config.toml
n_layer = 18
d_model = 192
n_experts = 48
experts_per_token = 1
d_expert = 128
d_shared_expert = 256
activation = "xielu"
moe_layers = [2, 3, 4, 5, 6, 7, 8, 9, 10, 11, 12, 13, 14, 15, 16, 17]
router_score = "softmax"
normalize_top_k = false
routed_scale = 6.93
balance_loss = 0.00301
balance_bias = false
router_z_loss = 0.001
init_std_router = 0.00737
lr_router = 0.00213
vocab_size = 2048
norm = "rmsnorm"
norm_eps = 1e-05
tie_embeddings = false
optimizer = "soap_variant"
lr = 0.00493
beta1 = 0.95
beta2 = 0.99
grad_clip = 1.0
batch_tokens = 131072
seq_len = 512
train_tokens = 460900000
steps = 3517
dataset = "wikipedia_en"
Below are experts of layer 14 (counted from 0) of a mixture-of-experts language model. Rows are named router (the router's row for the expert), up (a neuron's input weights, with its number) and show model dimensions 0-191. Each number is 128 + 32 x the weight over its row's rms, rounded and kept within 0 to 255. Numbers have three digits each.
Before each expert's rows: a language model's description of what the expert responds to. This comes from a sample of Wikipedia text that the model never trained on.

# expert 21
Description: Syllable pieces of Indian and other Asian personal and place names in cast and election lists, like "Mad-an", "Suvend-u", "Yun-nan".
router:135191168089167152126108086127139092085145155184082140157133086085082085110088167124149157111126181107161162169087182140094123087148091111123116135149093172169141145100087129095104094100099128092085092128091144176112130152177104096153165099168140169101084076082098091134097134166092057163117160090138168156165155091112147101138173173129111165092167148144161160157141128166157086079121141108106117088116164089131084104154162137148160110158168162070098150145157084188083169145138120116115123098155169115113102156160166092167148182174165087093087080160122093140164157125099116077
up1:106109089124098166077110143103140152105192108136098158135214149131213110104141130145105165116143080168178144125143151161127070125171074130140107064128129169138140140150113094117107091116110121113126089107133146140148151199158099129120153174115180131155114124054188121135080187123107072087148078066161129103129147091168119106073140173146118161105135131167174143100130167122145147148112111108109164145071156112159156181158140097183157073170111097069155144096161128159063085162188143117120137076088149093120128109108123093110159103144139138112099053144151169113159072123104150087
up2:168166115119160163101136179071149119068123180149134149109111123124079130154155113136175173156160055125146156168115079089083151093099164117109107218159149122116098166127112112122138099132201121168111106090137103128156112116121102130171103158138127111156172120106119116106119113175144131102116171096135162117154112089048089123195110113061097140177152111150174151152147080125168190155183088162093118094135166111123120098141153110107080139167190089123090132116166067101119144083086088177151185113175152154114068121170158108143128080075080116140107063141130075126118107153138128140
up3:112141158095146219133096110119163100098087133147160157173138126113127105123114146159109159130112202146160134167167136070097165132160163172113146052122198148191135133110104153128097112133189063131116168115189133151150132162146161110127129105144139101148120076080115160184096132052132116110165114120098146185142142143105149114115083120163099175142151142136142090165133109165131144099091132107142126098133117059098169112139107056136194127125176117123109157093174115113123115161088103123150132073156176136172112116122176141130149094128142101168088070178103110134122105034080215110
up4:126202157092130093187129101155127124134177120136144126111139126109126101137108187143119119098172101113186144067084111124098164144066112112156123110155120104126100089037103170172062101105103110164116107095175134147123126159120147126086123096135152113115115110142075079179157160166090131119164110108130140121160141104100169093086177119180117108080090124058173150221096147117119121199159074118102200157129116117078168091170139126087182152164174090132173139150112067156136123094115077105171108088153125164135143114089101088127100113126156113093157132098139115120178089114103099181
up5:139119145123159097101079059177132087158128172136157186108132106153111128106120101154116130144145191111151120185099113065104126100168119159070090143117114141176113115146134118154121112084086098102103127087138144166119078160151139144142147138113126092159188089199147168122149068107160103117160129130139139177167142116121152119128115106136193161107119171135134126178142173078173091103170118150085162161134091154135072135166136128138226103150074082090094121150171109154101140142133127211107085174163115122165146155121095129121169147193163123094128050166101108105041159083127169132
up6:106182131107135095144090143117135127142089082178113101119124150158071127159092159081103167062153188054157123121122149166128145123159100111112107125159123146137066189100163175110179087099088105103105110166121055089090129144191118135199128079172121086089131064147130090112082129159118096149128169110136159136190099212134127184132141132068164087152106131166119123109129118189116100127134159162126139134126109098166113093146107156147162086167075167098191197134181117132133148064163167090134140110091137161183110168106176110130138154108127125117139128145121131074170126130165118123
up7:151166162098174141168151160078135087138093155146138096118193145143143104093115117169078135091128189073184120128102134152154140134142225136143141161151146097097134145112096181138105112145133093159123081135116185120100097124118107133144202150156158134109116114154116149145143167144119094140126123122129143089106130112066129100169199109226169149102138135096145143131138128074174109145090014165075158117129134097102078152154111150145076118154130132151152131141119106203121107147152135133123124077126131095170106066184136146123126169148096076145121097188091170087069114082115133071
up8:117159108123201123104143114186081132100154123065144161145159097103120159153134157077141147171107082127179157104121171104100135091114093095140136149152157126100126109063129129100100129174151113140101096125165214144104226145154029114163148185122112170102088136116115110125095116139071124080137141087130128164135121107128185114066088209158087144112148154146150120084156135141105141128180186161120073046100156100122110121152173156099170159144102165146112130143164115117117157145122130080138075129132140176076073134109137130141082063159144109112130177123147065121133114143120097152
up9:142107130082114112108142073113127120121115152078096128147177078107091100186142128134130169120150062086126151172095131150118128152112108111143199114096168104148117132099148071128151100069129176162108066097129140190104157142075136109162110102128106108103109136047147113129145128150110139096071122138169148098102122060123122146131114119128154129146126199095152149222131134147171171102156138078120107124093126089142131152174146101143167112149158076100074090170111104149119151087095079159187142094147136135164071123104212117145139117120072105115195049172111080160117120128079077154
up10:149121106114226113159088129153079111116141193167104136142127094118144115122133143120123138107163117153160124140080162198119065107019138145158128099140174151099134126130119122117087149133122089062129071148090153081119111096137119133160132120109132118184066092119089137070140129132106114184120112114130156139144149126133120152109148170032153102102086117147123129192115167074153109086099085080070147116146174136176129118145115165109150111127203134150135099130162100227126138137119123122106156138113118083136088123091091126146160173142128150085095174088187090068101109115195127104

# expert 22
Description: Late, early, close, political, Democratic and free, plus year numbers and inner word pieces, often in election and office-holder tables.
router:134171172093160166099117087111090088080156144162102161177182076084128092139084143116146164079118101088170167170092142119080118091112147098102101122158126168173108092094076166087118090129092120091087100116139105137105123151164100088169169121168110164145094084155089081145091157169090127148153160081147168088169151100108157098151121175197082163087169162122166162168165143168165089088132158127110156132105158092098086082139167146150157142154140159147092110115170085172084173135118119126179136152157160182122096161168114093178144117168158091097086117143102092156161168158091129115
up0:131151162087125128164103110137179136142154159122086119138171117139089080095124093131102132140157152095137145177119149070116048120056169141145170142123119098128161119110165105090127126116134161097144085112093087109128097103158139126130172115104111098113094141127110120091171130113159098083167202132153125120098167130089134077105185170153147138100102151190140120158096188130138061108085147096100145140120182127178135142020154120165177123101065177098123182147159120073150063152129081151152121125124167201122131186134179109141144093160057163163076140111144099104181130110100156125
up1:093175146146177182074129140116131091121108123180091160124165103157158138129104192167167152063195072110133187129136154165133076133119119118169081121133147141125079111090164133088195112169084172070123144139099121156162137148145067127158143093172175078107128109065153089086114135195139017140152143123138133108159137119131154115139108141182067166097114105146102122051090124120119133100100124107139159096067127107129081102097122110128132128158073144140092107118077104158142145119112071115144088181125130165107115073153110140141104142116169150133090069170081105119126115159104090131
up2:085101165108136093161145131129096108139145105093160162159102135096101102134154138119106146105105189129166118113095104194101124095071200115142138127165147172137172124134116099090087102143131109097132129124182114147113157174172089085147150112068141147066183112077074105096120147118160121158210125088138118110169142147129180114126145140124089173100137155145112151149178186160099128178116094157076165058114139123142175168108110117077124125154099109164093113085169143144127136134098156114153162154143121043115090131172084150110162091186153105106113161227100139126137199126077190106
up3:074114165112146159091143129150155128140107180178125188170132129150100102141115062139162168126115100139125137154172110184079145139126072153130119177147181179145160133134101136122102084096184110058107129145113092151115087147078146073099175153151160125145177126140169123153110143172117143144139144108130167156131140107060152154214153077113080161098139083114136168142159162128089143164107137055135149167111194095123171095167118176160127136159108131144107177118104094134132139082045129149146147133181084099118136139163152109149160131120167171138081134144099059210085151173111085135
up4:099141134130129185132100107144089108107115161128133178164167119134129105092100113131103164109112079099176136159170131136088131138087131129157067205116145164138185137199133130117145125153101155149150075161181141151083111190095112104169178139099184129147149163167099140164129158110119131093130197123145128179152129097098158207127122133118140113115128162141139120168103192120171126091142077118168128169119143122131106109080150192155085138132159112075107097059100114112100167227105158095101082205190162100116159156096110108182176109140099130105151125115082131110097115061135138172
up5:121089121105156151062105085098080098112136113150190138109159111119139138178113108125093107115161142100143151148035126190151126117139129167153109111167145158155103210074134117117097101123131127090085087133145098134140149111132086200126133122089111109165131175107092102157057101145116133125085200101151161195129094108147166161149134074086163170149131142082114096180130171053139119082142108118098168163146154163124135111150161115180141070153137174120166188147129081113119137134162155113134122122115090146116138142170214113137195182172157134150173096098087146064098127105114135107
up6:129066129114087079084108125088117103161121164178159173161126118108182157157106186139128139139096089107186167188133116138118071121124187173112172189142131160143176136139141150086142110077130154132108057170188064137142103131079087114162132097128068142122136071097131121190186174108120161169176125110140167140095106121166176099133141120131029153111142163087156126114112142142145083175101087122113154132137133090110084109128121086072150130154171191095108070076112127118127126141130099145136079121116112140123131190130133132156207105117109128120083143125106174123102152120082116075
up7:108155162094139150193117128083110132117109118151118119120092117103075131082112064126110144102094098155175151164101108151125128127167149141124106051119145141159089132150143141074085110074123055131040087158073128118101133108125160106106096150161184117136175096143173105135168203110105134135089098125136142112164171089111121096074124169097070054119083162154126151160169186182121169158140119101088152145088073106128107128155105164166181149103147106127163140122143138118123171141180061134049120187121174127170089145122135112166104115110103120094146144183088115142085145128115195117
up8:192206138099127116102179155134155114156094162103140170144131131101118098159151190104174132107131084177137127137131181156141071078145086131118127114124103149176148091136126153131188134172110113134144151173115158142069179114148028116154139155104081119112129114195218145137100139145105129111089092116107145138154106120105111099146109128098065138119142127120167155126127073160116124093116126052100137128101188127066098089156163076151101148128113120076133093131166096135095101098115169133167179132176139078155096158109139082113135034172192143101103134118079142183155144110132104092
up9:122124187080133119099135109106108130110143093135118139134092098137127143160127131117110126132043089138150180152081118110107106129127112109082071069116211153113065129099113170101102071160100125068122109125154145161110165122166108062178116106145146063127144094089109084114067154102117084065168141128163113198101143177149133088103126127131113163100163172128125184160141076135139121156135129158077124052130197114169109148167150148139160202139120185085105083145179121194112122098140116078141143127131132167117091116123075153140138079141135119127153112155147059168168172123113183123

# expert 0
Description: Word-piece fragments inside Latin species and genus names in taxonomy lists, such as lugen-s, altis-s-imus, pemb-ana, and gene in genera.
router:117173167094159159105117079109135083088141149160132151165130077082098092120095128114145168099162148088161155172106161178088141093170136093124095149157091169167098083095082114095160093100095111085084100120144108158101124155154094086159166093174136158143100080112096088137105147167086094154088157087141166173171141091100152102111199174121087168090166162094166162167168124168164097094120135132109126138114157101156079089141167153174160135157155161139096105123169084165083171125102149114141103119162159154124105159170159095175124155167156088094086159196125091154165158054098131112
up0:135115168136115152162079139186102125145190102132092168115152098079133175097103094155177130145151104104164186177102165131096074109175096102103158135164172151145158054124093120086137129163155125134084113103045146126182101136157055117113147107141142140135175102060136127136107157112129093173168169086116154163164160141070098156208084165143094157117115171122156168111189151186196084122127119087119141137132136162132098144086182105105130168132101116110115063140113129090108129120138138161130134131125125094113088180185134156208144151148105141141113121178131099193128151091143160139
up1:112121148092145119156165167106120119157196128078149122132159105059153067110133120110122115155133118124145101113148064137119151078158060088094113166131173127182095193125126125125090133175143074159109162132058157078100141126122125124121114193163126130125148107073144122140116100142140113149156125137120159142133118114096088060180096194099125169135209149135136146173130132184147128118115090160061157180139127137097122088205131175096086132211119120137117109113186123142089140101129147100154089127165167062124113181140124107117089190218135116141129120123097140094145167116080072145
up2:171171095121148181084115080076148162104119114115087098171122115118153102122097158132086115073102133135138088177189119105132075098082104105115153173147104139140146153055140149088102116082143119127155123102088088072151097127192091128096153112159140132088140125095159137138093131071083067143048131121160109059109140113119146073076140097181143126169132142136107148140057171152147104120151101127140125085119128113135083115085116081142226119171131158140134167169124129144126139164194091047162094135199115115112177056120170117132131132111110112086154125136107136155140166136153091159
up3:137105100126119113147137107085156110126114156134068107152144140146077166124118157113125169139070142144109169118162075152122126115097144116112159106139105122093104106109108113169110124165115117160121117141127124120164126124118158084068143168099203153185166127091142090052102124110106076158148113109148129161119158105109162162163147155189112177120181125175165124115163128067107126056171195107079068144053104129146089145126135130132129155143145145177110084181109097144054131130083137108149095124089145196057116126210172094169054116139131144139191117158190067141075148120125130121
up4:114120131133208120124113084103126145094145075129059142156136103104097121143077152105119120127156125119167097174141135154113058102122151093088170127172177163162099117136059178093129159175156141131099081089084140134127084146081214160127105127134113078157121120063089129096101187124099117117160208093185155173156120177106143050156106166094126146122152130115111174109135126163164082081178091173130169115056180123126087109138121126108121103154133156178081143173144142158126177098089095187145164128151140131138121166134096111139132153187134111087117128179135145084163149106130140149
up5:168140147146139121127151152112068111128155149136109149126080120129127124132125213126116101126141132106146139149112183187113145118080112115069121200148084144062112085102138107129077068082100117124166155164132164119118070139130120042164116119134152179112139105127106140100103141139095063203085133118180169102126149104129115118105102143200157092129155136116115166132135087208163112098150119136162161140133096058126102095133123178114132093123147131133082063163104130140095142111172135132146099166156180034174152164116108106105159158140138078103097135158057102133040149118134081106
up6:121181152067166074138102144139169097155138107102085158162191117143167096063140096115172120163130101099196130102071121069158094105095100115100061175156123119159116121160127115093100125047163149089122138094121094116108114116170104110111176104076136131138126118191131170135095116130126189123100104131112155120143129133088120116131150087146111110114115122022161171163193099111082073110138128145083169103144154107106134065092134130073145098186067119151118114089143111154101136144177098147139084076114183117128047145144131104158108055090100126103129148132127119153106167122115096143
up7:080140183092166073078172109082159157153131122169088094174078119122146103115125192116121165074127133093142086157130102133107039082198136134118101163134134174119108176120116083084109122152097099086097150114118157119109079108170109121115103085181103149122137078130174138111182145166143109087116154134112147116125124164076147146177144092062099126150140165158134103139119162126146118195141051120119152141148162085118127119101123169066155114197139188117141105171164091166064100111084127121158060150147093086111169172129142108162124188150156142120099143115159157114104152156115127188
up8:159103136172141166155147194102133143151080134159118115080140138113091098127111132098103121085108198155123186135109142097126099106067138103111106139174095147114147066109135075137081114170087110071086205142129128150094174065175089054173103098137162137096080119097076111121166202138139055112079130138122119128120191091127144079117127070132173106085128150179129129151094093090182092143132086083130075155101146115107172158127153141162142132147136162116088138125138138152169172129110116143136141171137140081148146185097136113087187169173131072107085089162149118101169122110132126095
up9:068131181147089100147071125148120137131177156132138159162087112129085100157092171147067122123127087082134129116112137135128142169107176101084115094146157149133173100099120073136089127154040101106125083074150144132154183181179092052116161150191173138095126129134110107110093123069116078098169169141085109154155141093113134053023097141145089130144134141115134111177092099218093128160111133143131112124157149096115126149158155148192086119155147177094150133091161125147124097151090147135150152147157124157140118185119108090141055141155150136129135115132133127151152154166054153122